Experts of a small language model: vocabulary 16384, 128 experts in each of 14 layers.
Below are experts of layer 10 (counted from 0) of a mixture-of-experts language model. Rows are named router (the router's row for the expert), up (a neuron's input weights, with its number) and show model dimensions 0-255. Each number is 128 + 24 x the weight over its row's rms, rounded and kept within 0 to 255.
Before each expert's rows: a language model's description of what the expert responds to. This comes from a sample of Wikipedia text that the model never trained on.

# expert 54
Description: Field labels in infobox-style lists such as Born, Released, Died, Coordinates, plus language tags like Greek: before foreign scripts.
router [115 134 131 105 159 133 102 101 127 125 137 131 145 129 109 162 120  87 154 114  71 149  89 152 147 147 131  82 151 124 141  93 132 134 108 163 153  92 124 136 111 149 117  89 118  95 138 140  92 112 144 139 162 110 179 168 143 148 110  92 118 170 101 121 121 113 132 134 139 137 159 105 145 135 116  87 128 126 170 154 108  85 108 117 136 108 115 151 102  96 126 123  90 157 152 155 152  76 143 165  86 156 150  84 100 132 124 133 145 131 122 141 142  74 104 149 121 123 147  98 128 141 122 106 152 102 104 122 116 132  90 138 120 151 145 133 131 146 142 173 130 127 108 160 114 146 142 134 114 133 131 108 152 117 118 148 109 106 154 144 107 155 160 105 116 153 123 118 118 161 153 138 133  92 144 196 161 124  94 158 162 110 136  62 124 129 141 143 139  92 104 137 112  95 107 128  86 130 134 150 108  69 123 160 153 134 109 116 130 143 151 137 136  96  99 133 142 134 121 113 150  96 161 139 143 145 118 121 134 159 199 120 115  93 128 131  99 128 168 127 155 114 170  94 154 168 151 100 174 126 101  98 145 133 158 146]
up1 [135 158 159 118  84 150 114 128 132 148 102 115 139 130 123 178 120 118 125 119 134 136 121 153  94 188 151 140  98  83 123 152 123 104 166 139 134 128 154 134 132 103 178 120  47 138 140 124  85 105 131 143 124 138 151 153 131  97  74  85 127 155 118 111 159 120 163 127 136 101 154 162 145 107 112  89 122 166 118  75 133 100 110 137 112 135 114 123 191 126 122 112 162  99 114 124 135 146 169 161 104 131 133 107 135 124 119 150  84 137 103 112  63 111 107  99  98 144 105 163 147 140 112 156 145 135 137 129 131 108  94 153 115 165 142 129 168 133 136 136 152 116 135 111  93 166 127 144 143  89 104  95 112 119 117 121 153 111 107 124 113 131 138 150 118 109 145 106 104 142 142 162 133 132 175 135 129 114 117 128 156 108  88  72 129 119 101 116 166 111 125  81 105 153 154 152 139 150 152  95 137 119 131 125 127 152 126 111  97 123 170  93 151 123 177 157 151 126  68  82 145  93 124 128 114  90 146 146 135 110 133  92 114 113 144 136 128 143 104 150 142 131 153 167 143 134 129 114 169 107  84 137 119 140 139 126]
up2 [102 139 124 129 154 129 128 105 156 145 100 123 130  74 113 147 131  95 126 127 163 168 103 103 154 140 107 103 133 150 135 128 103 119 107 102 139  82  96 130 158  91 144  97 156  87 103 132 132  78 210 141 148 129 110 136  85 135 133  86 143  97 123 123 175 122 122 166 153 140  94 155 124 111 176 122 161 118 143  96 129 121 136 131 133 195 138 130 133  97 161 153  98 144 153 108 130 117  94 122 135 123 129 132 146 196  75  96 140 123 128 131 108 115  96 171 131 145 146 151  74 121 110 122 149 127 127 126 122 140 126 132  97 145 119 135 123 128 135 133  91 101 122  95  95 153 123 121 144 122 137  91 159 150 131 130 100 126 157 152 135 138 131 139 121 123 100  87 195 110  93 112 120 133 130 114 115 155 184  80 126 132 114  97  93 165 116 135 152 143  90 137 116 137 104 108 104 145 131 136 161 122 157 162 131 125 151  72 118 141 110 115 134  96 129 148 112 130 124 140 154 188 147 134 130 153 131 140 134 164 100 118 171 117 140  83  86 133 144 130 137 122 173 150 145 120 151 128 128 154  88 114 133 148 142 128]
up3 [139 133 141 151 146 139 125 148 130 152 103 134 111  83 113 114 161 121 146 128 126 116  96 117 120 130  99 146 120 112 102 146 117 122 108 105 160 120 112 134 108 154 158 137 138 117 154  98 125 158 132 118 119 124 144 115 119 161 174 186 109  64 128  54 128  83 124 155 132 152 119 118  67 108  95 150 122 146 160 122 133 125 148 124 102 118 148 139 152 104 126 112 132 127 139 137 127 147 132 184 121 128 129 153 114  95 146 108 140 153  59 123 128 107 133  95  92 142  82  80 143 136  99 177 161  94 143 124 100 114 131  75 140 149 100 110 133 154 169 126 152 141 104 158 146 144 147 117 113 148 127 138 147 131 131 161 166 117 129 111 106 153  72 161 108 122 108 146 115 117 129  87 143 128  95 111 137 130 104 103 152 126 129 178 100 158 107 174 138  97 149  85 148 128 111 137 108 122  79 119 108 115  90  77 109 150 129 153 108 153 142 103 141 115 148 128 147 138 162 145 120 114 160 111  73 142 127 142 141 150  63 127 145 123  97 113 111 115 116 117 155 104 157 137 101 101 143 127 163 148 164 120 134  86 103 126]
up4 [124 120 137 133 128 152 116 107  85  86 154 158 138 110 132 117 136  92 122  98 156 100 149 130 148 122 152 144 149 159 101 138 151  83 119 153  98  80 167 142 115 119 129 115 104 101  88 141 105 154  93 109 132 132 128 116 158 127 131 126 141 140 137  97 140 105 178 142  88 138 136 121 104 156 105  98  87 148 163 111 125 149 165 130 152 151 165 169 131 123  79 145  99 124 137 130 172 168 165 109 132 129 138 135 137 127 126 138 167 147 102 136 130 116 132 147 144 106 119 109 119 133 129 111  94 107 128 130 166 119  84 149 105 178 152 113 114 133 119 134  96 109 129  95 159 139 133 141 109 153 103 154 131 147 106 148 131 142 100 152 161  92 131 114 127  98 123 170 147  80 103 141 115 130 109 100 137 131 136 113 163 128 109 140 120 113 109 180  91 121 111 119 145 128 111  95  80 139 155 111 140 155 155 130 113 112 115  84 122 112 150 151 169 125 171  99 161 155 125 140  76 101 158 173 192  90 159 164 167 141 125 133 148 119  82 136 145 117  68 153 174 103 150 115 140 123 147 120 108 149 157 151 135 135 116  86]
up5 [ 94 132 130 107 113 122 108 110 162 151 168 158 107 108 112  71 111 142 141 149 129 114 168 102 164 157 123 144 128 112 120 141 158 120 114 147 151 143 137 153 182 162 156 117 130 125 101 166 133 143 118  98 154 128 111 119 190 119  66  95 159 137 114 146 105 182  88 143  83 161 142 104 153 148 138 137 117 200 123 134  89 120 110 127  90 122 122 176 104 121 135 121 145 127 136 110 126 115 130 144 147  89 144 101 118 150 145  98 162 160 149 165 126  69 133 124 114 117  80 152 134 151 135 156 139 166 129 149 113 148 112 133 152 107 119 110 138 154 109 141 107 157 132 128 144 120  92 120 101 122 182 101 165 113 138 129 104  89 104 151 140 124 105 133  90 124 137 166 155 148 113  98 108 121 103 126 128 144 155  97 130 123 142 146 134 106 104 128  94 135 102 116 160 150 174 159 147 116  76 125 152 158 115 125 116 116  97 151 159 149 121  94 130 111 149 151 141  86 114 148 118 153 113 132 173 162 101 136 108 129 155 134 128 138  82 107 144 109 106  95 122 138 110 156 103 134 113  92 162 112 107 141 153 133 168 138]
up6 [ 75 116 143 165 115 129 126 103 131 107 134 122 130 110 107 128 106 123 168 125 136  71 114 116 156  71  81 144 119  77 141 139 135 145 149 150 155  92 150 133 121 164 153 132 137 114 115 120 137 137 108 136 120 128 128 153 119 105 144 155 115 129 125 162 127 132 130 126 171 143 110 151 138 147 109 176 168 135 113 124 176  93  82 124  86 109  94 180 130 157 117 132 143 157 119 131 135 119 148 104 137 144 115 131 126 128 107 152 125 112 106 143  99 197 116 120  94 135 162 116 121  92  94 127 113  86  99 179 118 127 123 147 130 128 105  65 144 145 126 125 147  95 137 161 110 131 158 133 140 124  76 168 139 123 116 149 123 127 167 107 146 111  83  67 144  85 126  62 134 106 129 109 137 153 131 169 144  97 120 146 121 122 144 136 149 100 156 126 100 153 111 123  83 114 125 143  77 132 162  77 150 170 151 158  94 133 134  85 148 154 160 150  98 162 120 152 123 116 126 132 133 152 100 107 153 117 136 131 107 147 139 127 145 127 133 128 143 142 115 131 156 140 123 129 149 133 118 167 146 113 115 125 164 164 132  72]
up7 [139 129 162 117 125 114 118 156 101 161 123  97 105 153  97 140 138 131 122 113 111 108 130 119 168 105 147  84  90 129 131 125 118 179 152 108 122 138 114 147  95 164 118 167 116 131 110 133 155 144 135 126 134  60 156 157 161 157 171 121 139 144 121 149  96  98 155 136 139 136 153 140 104 105 108  92 131 157 118 100 123 140 122  75 129 119 103 167  95  79 144 142 125 130  90 140 114 105 130 148 119 144 131 159 180 134 145 137 137 153 126  97 140 107 144 131 148  91 144 130 108 114 104 115 169 107 132 114 119 125 120 142 143  99 167  83 110 133  77 148 126 113 124 123 160 123 119 123 114 120 136 109 111  96 137 142 121 119 127 112 103 156  70 105  91 134  94 151 127 160 123 105 139 104 173 153 135 103 120 172 162 134 177 110 123 137 163  88 126 106 107  75 116 100 114 123  90 166 140 129  86 141 120 137 138  89 105 167 133 102 149 163 126  93 138 134 133 144  67 142 163 178 115 148 120 101 146  97 131 145 134 146 128 114 121 159 124 116 153 110 137 134 114 117 123 168  85 108 168 160 163 122 176  95 108  95]
up8 [135 155  96 165 138 134 130 148 123 145 137 170 125 157 138 152 134 124 170 113 146 117 104 107 161  95 153 137 110 126 143  84 142 156  66 123 144  87 112 120 136 131 131 125 116 125 133 114 142 118 149 114 141 166 165 137 145 113 115 137 178 105 133 112  73 119 137 132 136 163 116 130 111 136 141 122 108 129 151 171 131 103  72 115 120 135 161 122 141 132 125  97 116 150 152 111 118 151 157 130 110 125  98 140 143 130  94 105  94 130 143 133  98 122 146  94 126  95 123 115 139 109 108 105 116 105 131 145  78 133 129 111 149 148 127 149 125  76 104 146 128 127 109  88  89 142 101 112 100 156 153 143 157 142 162 147 170 134 156 176 110 109 108  65 142 122 130 138 164 118 100  89 119  82 106 127 159 126 122 139 149 143  96 152 100 103 126 203 148  82 152  81 140 108 134  69 160 103 134 115  74 135 119 115 153 142 130 136 130 145 128 157 139 115 140  80 126 126 126 162 186 131 123 139 167  90 161  74 142  98  96 114 181 145 162 119 110 105 159 152 155 120 154 112 125 144 132 128 119 113 123 130 108 113 121 120]
up9 [102 122 102  98 147 163 121 106 118 133 117 158 129 134 152 101 115 126 168 148 127 113 121 114 162 110 167  99 115 152  88 145 138 123 139 118 129 132 140 117 146 119 106 144 102 137 155 115  93 114 134 121 160 113 124 169 171  74  98 139  99 157 139 115 108 126 116 125 149 135 121 152 115 116 121  87 113 126 111 125 149 154 130  98 136 178 178 129 107 162 114 155  94 132 112 110 136 102 136 144 141 125 116 125 149 104 133 145 103 118 153 132 138 111  96  94 108 139 122 102 121 137 102 125 162 172 137  79 138 124 128 161 139 132 121  74 113 154 112  94 119  91  81 100 154 141 146  83 114 127 125 151 145  78 169 129 135 104 112 103  60 137 115 154  97 144  85 121  87  98 141 169 125 151 127 133 119 139 174 130 116 149 139 128 111 115 129 149 185 160 110 108 129 118 113 129 155 188 191 131 115 151 120 148 117 146 191  99 134 128 138 119 108 158 115 111 110 137 137 127 109 157 149 110 129 152 137 165 108 114 116 116 119 170  56 126  87 100 123 134 103 116 137 106 134 157 153  94 161 120 125 158  89 137  75 110]
up10 [183 149 149 104 126 127 107 128 113 138 124 148 109 170 128 164 120 124 147 158 131 114 156 114 147 143  96 110 119 126 101 113 137 119 142 150 105 122 127 126  98 147 143 171 124 107 118 145 147 133 134 103 175  85 126 126  94 109 121 114 120 140 121 163 168 183 179 138  89 160 121 162  59 140 169 151 105 171 143  98 149  88 101 154 107 156  64 132 107 134 146 117 139 146 148 100 125 121 140 114 160  76 127 140 114 170 154  78 124  97 123 132 108  62  98 118  81 123 184 159 119  96 134 161 121 118 138 141 172 147 123  94 139 131 140 144 168 131 157 139 149 141 165 135 137 114  95 160 117 118 115  84 139 116 106 119 127 137  78 100 107 143 137 117 127 151 138 113  92 163  87 116 115 112 153 129 122  97 139 128 113 103 150 154 129 108 115 134 129 165 132 117 110 135  86 145 116 119 150 100 123 158 123 131 169 152 101 116 147 138 129 128 156 137 111 120 150 121 142 144  96  82 108  95 110 126  98 115 106 137 146 123 118 162 101 108  83 138 126  96 129 144  88 119 146 148 131 172 108  93 135 128 152 128 151 108]
up11 [127 117 111 126 137 186 116 148 155 159 149  99  84 125 140 126 173 150 118 171  84 137  95 144  82 120  90  89 171 135  99 149 101 111 100 152 162 145 102 139 116 152 141 143 127 135 137 102 136 134  92  79 130 104 168 105 124 134 106 174 128 113 131 116 173 119 121  90 136 105 112 128 131 127  99 100 110 104 140 110 132 158 157  80 164 139 129 135 103 117 117 156 126 112 115 148 155 114 121 157 152  97 122 118 157 161 125 111 157 135 100 126 120 136 180 125 169 107 148 132 146 136  93 106 133 132 144 145 129  97  98 124 118  98 129 103 177 123 103  93 131 134 158 125 161 139 148 123 171 156 169 135  88 148 128 161 109 119 129 108 162 160 176 105 113 130 152 134 130 166 127  84 126  86 123  97 121 125 102 159 128 148 112 128 121 134 196 149 145 143 118 147 110 155 150 109 147 135 149 129 109 138 168 133 136 124 135 179 121 109  97 160 108 100  76 172 104  96 149 135 127 128 143  84 129 111 169 150 124 120 140 147 127  79  93 108 156 145  89 128 115 121 105 126 140 103 145 116 114 124 154 127 113 108  77 138]
up12 [ 95 178 150 102 127  95 132  97 153 167 120 120 117 146 137 122  95 151 149 166 121 157 123 129 124 124 126 143 135 107  93 148 100 116 135 119  80 144 138 142 130 125 129 169 118 146  92 127 177 111 114 123 101 107 148 136 203 153 141 134 138  96 113 130 100  87 132  63 158  97  83 123 114 181 112 108 123 176 112 168 109  96 151 130  99 132 130 146 125 114 124 150 148  97 117 154 102 146 156 105 115 127 190 103 109 111 123 134 108 163  90 117 152 130 152 119 130 128  78 110 125 140 143 142 138 147  80 135 173 128 124 123 150 166 132 169 150 151 133  82 107 169 130 137  98 130 145 143 114 117 131 159 127 137 130 125 105 140 112 132 172 104 113 148 168 102  72 174 108 148 105 113 119  89 148 128 174 126 151 156 137 100 132 130 166 149 119 143 117  91 126 119 170 115 187 109 110 136 142 126 120 143 104 134 110 118 139 130 127 124 128 127  88 133 144 110 159 142 124  95 121 159 118 166 112 179  87 138 126 100 123 105 113 117 151 130  81 127 141 124  89 103 131 115 122 124 131 166 123 117 123 107 164 116 101 162]
up13 [160 138 138 174 158 131 138  73 106 112  89  93 140 116 113 150 168 109 138 167 135 112 122 118 124 186 140  85 128 103 134 140 103 157 138 117 132 146 124 137 181 130 115 152 130 119 140 101 161 113 159 124 141 131 149 139  93 139 132  82 121 155 148  87 167 142 118 136  82 166 106 127 165 135 114 132 164 168 106 142 114 109 151 122 151 129 136 140  84 147 117 112 152 143 173 132 145 139 116 108 124 164 163  93 149 129 102 165 126 127 117 127  96 109  92 132 115 109 160 120 151  89 117 129 113 113  84 153 144 116 188 124 134 134 118 159  92 104 153 119 102 144 124 154 104 121 160 127  80 114 134 135 128 143  94 127 130  90 127 144 148 113 139 136 128  94 114 157 102 135 105 114 125 146 115 172  77  82 137 130 119 148 135 126 128 138  95 180  85 122  94 126 146 128 134 149 105 153 149 122 133 153 113 111 161 124  76 101 114  94 114 139 150  78 122 127 134 151  74 122 105 194 110 162 140 169 103 132 114  99 152 124 148 129 130 119 160 143 141 169 134 158 119 167 124 109 130 143 136 148 114 178 126 137 154 150]
up14 [158 135 129 160 121 123 137 131 125  59  96 121 182 144 159  59 134 137 159 156 129 148 111 107 127  86 125 108 124 133 125 124 148 166 159 115 143 101 108 142 138 127 107 104  98 121 158 114 105 121 101 124 133  88 148 146  78 112 124 120  84 154 136 109 137 115  85  90 124 117 114 122 107 104 110 133 135 166 126 131 118 146 128 129  63 134 110 140 124 140 132 100  93 136 129 158 121 110 105 154 116 134 134 148 104 117 108 121 116 154 137 148 118 156 171 116 203 134 135  96 139 134 136  98 166 130 139  97  69 127 142 157 120 117 118 115 133 145 129 175 164 138  95 156 100 130 145 128 154 132 112 159 132 135 168 141 146 155 128 116 125 108 142 130 139 135 142 174 131 133 138 143 166 194 143 141 117 105 131 125 124 102 114 113 126 139 127 151 109 109 163 108  97 109 132 108 127 191 114 134 134 108 130  85  85 172 141  75 138 112 125 119 131  95 123  85 166 164 116 129 134 103  82 148  91 115 155 102 140  85 146 114 128 169 116 156 118 161 174 149 111 109  91 105 130  98 138 165 113 129 150 114 136  96 145 117]
up15 [ 81  77 139  91 179 125 113  77 111  86 110 113 131 169 139 136 146  92 145 122 122 157 159 128 137 138 102 116 131  87 106 129 155 114  99 142 103 134 148 124 115  84 139 145 133  99 167 137 140 146 130 164 169 125 149 123 123 126 123  78 131 118 129 124 122 132 112 142 172 101 134  94 120 115 158 173 126  79 102 104 141 155  98 126 122 111 121 100 178 114  74 159 152 163 155 115 104  94 116 100 149  98 141 116 150 157 131 130 146 136 113 185 113 138 121  74 106 143 153 163 125 110 120 124  65 129 164 186 112 135 119 112 138 111 119 132 141 118 124 122 120 161 129 152 133 122 138 140 123 154 134 161  90 111 126 145 140 133  93  99  95 143 116 120  94 122 166 145 111  89 128 109 168 109 136 169 124 108 123 119 131 126 115 141  89 105 129 161 104 102 148 136 156 107 152 182 121 141 145 132 146 121 105 128 115 111 119 138 114  92 141 121 140 123  77 129 134 127 134 154 131 175 150 154 119 132 131 123 131 126 122 168  94 129  95 130 150 128 108 145 132 125 143 171 110  94  96 103  98 151 119  78 131 205 109 124]
up16 [ 72 143 131 148 140 114 111 146 139 128 109  82 146  68 124 137 141 102 125 151 130 141 111 147  97 122 129 115 124 146  91 125 118 134  99 146 132 134 107 155 106 163 131 114 138 136 119 104 101 143 119 136 101 149 106 142 108 122 162 160 155 135 146 135 116 125 135 120 125 116 133 114  98 155 152 111 140 113 150 152 124 140 107 151 100 130 125 142 120 154 130 125 107 126 151 121 103 116 105 137 131  77 119 127  99 149 167 169 161 155 151 145 134 149 106 141 167 124 158 112 123 102 148  89 103  70 157 159 106 148 172 202 141 131 129 148 115 158 154 126 131 100 146 157 150 164 132 145 123 114 139 165  94 186 114 145 128 138  87 101 139 102 131 123 116  85 148  71 119 167  46 100 150 134 155 159 128 129 155 153 162 140 127 143 134 140 145 134 151 103 116 119 108 138 145 117 130 121  86  97 106  90 162 121 143 135 180 124 135 122 112 120 150 126 113 109 117 113 123 115  81  84  98 146 103  71  93 125 119 130 147  92 141 139 129 162 123 156  83 140 126 125 144 142 111 175 134  70 140 119 114 169 140 184 135 111]
up17 [185 137 152 171 119 149 114 145 101 120 131 106  94 101 102 144  63 105  92 118 110 126 135 124  98 158 149 160 115 136 157 144 102 133 110 140 147 131 126 138 125 128 111 142 123 118 118 152 137 151  74 128 142 149 124 113 118 104 114 172 139 121 143 142 114  79 132 125 157 123 137 134 163 129  79 114 140 140 141 145 103 142 127 187 107 126 103 122 134  89 129 129 101 136 112  86 107 122 164 152 130 137 128 115 125 153 113 125 110 128 113 129 167 135 161 133 107 108 145 152 113 117 109 136 169 131 103 135  87  75 133 105 127  85 129 155 132 125 134 157 127 143  93 109 134 126 138  95 117 108 141  68 166 184  83 184 133  98 156 120 142 137 107 123 147 109 121 117 149  95 122 120 144 125 122 109 142 163 130 154 143 124 105  75 157 115 134  95 150 109 139 121 122 150 117 132  88 166 103 166 147 130 179 144 111  98 120  98 150 142 145 166 108 188 111 163 149 115 133 142 147 136 124 139 149  97 142 129  72 162 120 194 180 115 174 118  93 121  71 126 155 126  96 114 147 145 137 143 124 111 135  95 143 119 113 127]
up18 [129 158 132  87 135  63 159 144 124 102  76 118 134 146 150 118 144 144 121  83 129 102 214 153 102 158 120  98 107 107 116 115 160 108 158  88 109 118 129 154 129 140 115 125 123 121 120 149 128 136 131  98  86 168 136 162 104 144 123 139  97 144 161 149 132 140  75 120 172 184 124  98 134 131 118 103 124 101 137 148 128 144 118 145 120 154 158 102 135 139 135  90 121 136 112 132 108 141 130 118 116 112 126 133 130 142  98 126 104 125 127  87 148 103 146 114 119 140 132 113 141 171 159 109 159 132 122 135 160  97  81  94 127  87 149  90 130  67 150 146 138 152 139 157 137 116 134 148 135 178  94 107 147 116 128  98 131 112 123 123 120 164 116 104 110 126 124  97 113 125 153 168 132 102 123 121 178 107 124 141 159 115 184 124 150 122 160 133 113 107 127 163 114 130 148 137 133 178 105 176 141 169 105 143 158 129 104 162 165 151 131 119 125 153 125 135 116  47 137 106 153 132 107  90 134  84 114 160 128 165 141 111 144  91 108 154 139 125 100 129  79 133 148 119 134 125 130 114 142 114 106 130 148 162 156 110]
up19 [ 81 136 154 134 120 131 133 145  97  82 132 103 118 153 131 144 142 150 129 169 136 174 105 143  97 141 118 140 144 128 101 120 132 145 149 148 114 174 137 136 146 144 127 116  87 138 124  87 163 109 108 121 146 116 102 132 162 156 144 108 113 108 145 109 181 118  99  81  96 152 102 165  89 137 125 122 103 187 116 142 144 142 107 142 177 141  97 151 151 107 149 169  97 142 125 116 169 123 130 153 133 113 137 120 156 134 120 135 130 158 105 113  84 141 130 167 113 130 132  99 118 116 155 109 131 139 134 174  53 103 146 102 128 148 163 143 149 148 124 145  86 112 112 106 114 120 146 133 136 142 132 161  90 152 171 146 155 122 132 137 110 128 130 117 143 107 112 144 144 120 111  80 125 131 163 176 166 171  73 117 135 114  89  88 117 130 152 101 180 146 145 127 105 123 154 116 105  97 156 122 126 103 132 125 126  68 117 122 103 122 117 112  96 159 101 132 135 161 115 109 158  73 136 142 104 126 119 137 152 154 158 138 135 101  88 101 139 108 142 124 101 144 126  99  92 168 121 105 141 112 132 164 169 131 156 158]
up20 [163 112 121 180 126 107 125 143 137 134 126 101  90 134 168 121 112  98 120 160 150 127 121 116 151 110 121 124 138 106 143 114 153 165 104 139 149  90 122 125 119 118 141 138 147 133 120 164 155  74 139 100 168 119 138 137 121  94 168 156 131 148 109 111 154 124 142 145 135 156  86 118 135 141 102 106 163 115 104 139 166  68 108 170 142 142  97 149 156 146 139 119  72  80 160  91 148 122 122 157 139 100  98 139 145 151 158 102 136 146  69 135 124 115 120 116 143 102 143 165 135 112 119 156 132 147 107 126  88  68 131 118 153 149 143 160 166 137 129 105 127 104 112 109 133 149 116 130 136  97 136 128 106 122 110  94 125 120 143 139 136 157 103 163 148 128 132 147 145  74 138 103 104 138 126 127 121 128 124 153 112 124 116 169 144  96  88 130 115 116 142  96 111 139  98 182 126  91  96 146  94 125 103 114  89 167 133 150 120 123 149 141  71  99 104  89 132 117 165 139 116 142 117 141  99 165 142 122 129 162 164 140 173 140 115 151 134 108 162 133 110 111 169 133 137 105 119  92 171 144 107 149 161 169  76 167]
up21 [223 120 135 143 133 165 145  97 130 111 143 107 128 109 111  94 151 134 109 134 112 157 126  98 152  88 123 139 115 163  95 132  98 144 138 108  93  99 126 121 104  94 163 152 147 161 132 137 128 119 130 118 126  94 118 147 106 122 121 125 118 131 135 140 141 140 106 166 111 141 163 146 103  76  97 122 133  91 118 153 141 128 119 140 152 160 160 123 143 126 112 116  99 148 136 106 139 136 142 157 139 159  88 142 149 127 111 193 135 144 137 136 133 158 119 104 133  87 129 141 153 103 143  77 103 110  87 111 109 101 120 182 141 127 115 122 127 137 135 155 156  72 122 160  74 122 116 120 145 150 131  85 146 108 150 119 126 128 131 153 131 104 130 145 143 100 136 173 114 183  94 140 139  96 146 145 133 138 103 144 112 126 168  92 137 161 102 143 142  92  96 132 154 141  79 120 104 126 174 103 168 123 123 102 169 138 111  77 138 136  93 153 129 124 132 175  97 150 104  87  79 154 149 162 109 147 119 113 139 169 141 115 143 145 108 145  93  95 137 137 100 133 148 126 146 118 126 127 167 143 164 123 139 164 130 155]
up22 [117 132 116 161 145 160 103 177 115  93 112 138 147 141 127 106 142 109 114 131 128 101 101 135  64 120 107 164  87 125 169 103  96 155 156 116 115 131 127 140 137 116 145 103 111 154 100 148 101 161 102 139 149 124 116  96 130 138 149 136 133 143 118 139 158 165  93 110 173 146 106 151 151 143 129 155 114 120  95 112 195 136 105 115 134 144 169 138  95 134 108 129 123 100 141 120 149 141 167 117  96 143 133 145 176 127 158 139 104 161 148 119 107 148 120 134 150 127 157  85 132 128  91 164  80  81 132  90 134 129 134  93 141 127  93 128 138 139  68 144 187 127 116  83 117 144 154  91 175  83 102 143 145 112 165 138 119 161 117  72  92 150 115 133 121 114 169 129 125 125 111 127 127 143 142 174 123 131 121 168 113 155 139 104 128 148  89 139 120 143 114 148 127 160 143 123 115 132 139 152 127 110 141 142 197 140 142  98  89 113 133 124 154  81 141 123 125 116 127 124 116 114 115 113 129 128 160 121 120 146  79 156 129 119 139 166 149 131 132  75  82  94 161 128 148 140 156 170 138 132 127 122 148 148 108 141]
up23 [ 97 168 131 124 120 131 117 122  83  57 158 145 111 132 150  90 146 111 143 146 125  93  73 132 107 140 161 141 111 128  94 143  98  96 115 104 169 113 126 123 105 122 147 190 128 161 119  96 172 101  83 112  56 141 144 104 133 129 148 114 155 142  99 138 121 113  83 110 123 137 116 143 172 117 142 133 182 190 101 129 126  84 130 152 113  88  84 126 103 145 109 143 130 117 122 102 137 119 147 108 146 164 123 151 119 130 130 158 161 118 119 150 134 120 119 143 115 129 141 108 139 189 115 158 135 105 166 120 132 154 183 102 121 160 146 125 145 157 141 120 133 145 138 137 154 155 121 125 139  91 107 141 116 141 154 159 127 112 146 117 110  79 156 141 121 122 101 155 124 160 108  52 138 148  99 159 115 128 120  93 133 132 124 123 126 146 114 165 153 144 106 103 110 138 157  91 123 143 145 151 120  92 128 153 140  95 124 131 141  83 113 116  85  92 116 150 135 144 142 116 114 102 135 122 156 118 159  83 160 129 133 161 143 142 124  97 144 134 114 103 110 141 119 143 125 114 146 157 111 108 121 176 152 118 140  95]
up24 [134 134 132 136 115 146 138  87  84  99 147 179 105 133 142 116 130 102 139  73 107 115 137 116 145 122  98 134 139  74 130 141 112 137 103 128 132 120 138 167 143 150 137 176 139 159 134  92 132 120 131 106  97 126 164 134 134 113 166 118 111 135 144 142 101 106 106 132 163 176 155 125  83  87 143 158  89 131 109 101 144  88 156 177 140 149  90 128  86 122 133 109  76 125 126 114 112 140 154 137 139 134 167 114  92 131 187 106  97 112 192 124 130 102 133 135 136  93  99 100 115 160 113 113 112 140  97 139 169 163 146 143  89 139 134 102 135  83 128 143 101 102 113 130  98 137 117 123 115 138 161 126 122 129 144 146 128 131 140 146 108 159 121 166 132  92 136 133 150 154 115 129 125 132 111 100 143 127  96 144 142 115 161 134 128 127 154 111 113 116 130 146 118 158 146 103 124 141 130 117  79 150 112 159 126 130  88 182  98 150 125 108 182 145 128 138 145 139 132 166 122 100 128  56 176 123 108 127 101 115 103  95 146  95 142 147 101 148 115 142 101 105  94 149 143 152 194 171 146 155 113 138 144 132 139 154]
up25 [120 118 154 125 124  94 157 115 117  67 117 164  67 135 155 178 125 152 142 155 110 135 133 159 108 134 121  93 120 114  96 117  80 140 119 109  94  78 128 103 119 131 110 108 172 162 137 152 132 147  98 141 113 140 110 106 132 135 102 133 143 148 145 138 132 127 134 141 115  85 137 133 114 133 137  92 109 157 142 144 110 118 185 143 145 153 112 184 142 135  98 151 164 156 112 100 114 141 136 111  84 150  83 140 114 160 149 138 135 120 161 151 132  98  76 163  59 115 131 143  89 104 183 109 138 156 104  96 169 157  91 125 155 144 149  95 156 147 123 163 121 148 116 138 133  94 138 154  91 179 125 118 148  81 121  96 136  92 150 122 153 111 110 142 141 126 164 112 122  94 146 146 143 125 110  93 156 147 106  88 121 108 132 139 148 150 139 124 129 120 118 128 146 116 133 122 101 158 135 107 142 130 103  87 148 153 160 129 116 133 124 162 158 138 136 106  94 134 118 144 109 145 137 141 105 149 164 102 159 141  91 115 134 130  80 121 111 134 118 145 147 168 124 152 164 118 143 130 174 135 111 151  99  96 163 111]
up26 [101 135 119 129 115 139 140 126 106 127 106 103 112 121 147 135 110 143 139 165 141 129 122 151  91 158 134 156 140 115  98  97  98  94 165 135 154 125 134 133 112 102 130 113  73 120 111 152 146 136 105  83 144 141 141 123 133 126 163 145 148 120 105 130 110 157 113 154 125 141 117 146 105 113  90 117 130 180 103 139 165 132 126 146 151 114  69 117 111 126 101 160 114 123 179  84 122 156 141 158 132 176  95 151 111 158 142  90 132 103 133 150  91 130 137 141 163 115 104  97 144 144 112 144  84 165 151 138 125 126 155 107 132 121 112 155  66 161 153 160 139 113 145 128 152 115 119 146 165 102 162 150 140 114  96 137 101 129 139 167  81 154 151 139 108 132 182 137  74 108 133 158 122 116  98 163 135 152 101 131 160 115  98 125  91 138 136 137 115 147 102 104 108 108 102 136 143  94 143 104 179 154 123 121 156 129 119 151 152 132 104 148 174 131 171 144 125 150 107 161 111 128 113  80  69 118 105 125 104 111 159 124  95 149 179 156 139 135 132  70 155  93 108  96 150 134 145 117 148 140 138 141 113 129 160  94]
up27 [118 114 106 120  99 117 138 142  76 125 128 144 138  99 138 133 179 142 146 111 106 165 130  92  89 134 144 134 168 132 158 140 112 149 125 107 155 174 126  87 144 109 119 136 101 163  68 178  69 129 137 118 128 119 146 177 144 123  93 103 134  95  84 131 112 101  94 130 114 159 143 149 106 139 129 147 138 131 144 121 137  99 102 152  79 172 137 132 130 160 149 152 139 164  90 146 118 121 148 154 138 125 122 128 128 119 126 154  75 112 117 132 144 118 145  68 136  98  93 137 107 168 142 123 123 103 106 111 188 129 137 149 131 123 142  82 158  98 173 172 134 152 129 155 108 138 121 140 103 152 102 141 134 145 125  87 130 103 118 157 114 155 132 106 142 121 135 128 169 172  89 113 130 182 101  97 145 129 120 163 141 125 101 107 124 154 134 113 134 117 122 118 135 121 151 110 147 131 149 135 129 165 141 152 125 160 108  90 112 164  93 121 112 115  99  81 152 125 172 122 120 148 119 139 136 143 109 103 134 148 158 111 146 121  95 108 152 163 169  92 110 129 160 181 122  97  96 106 146 128 106 159 146 156 118 119]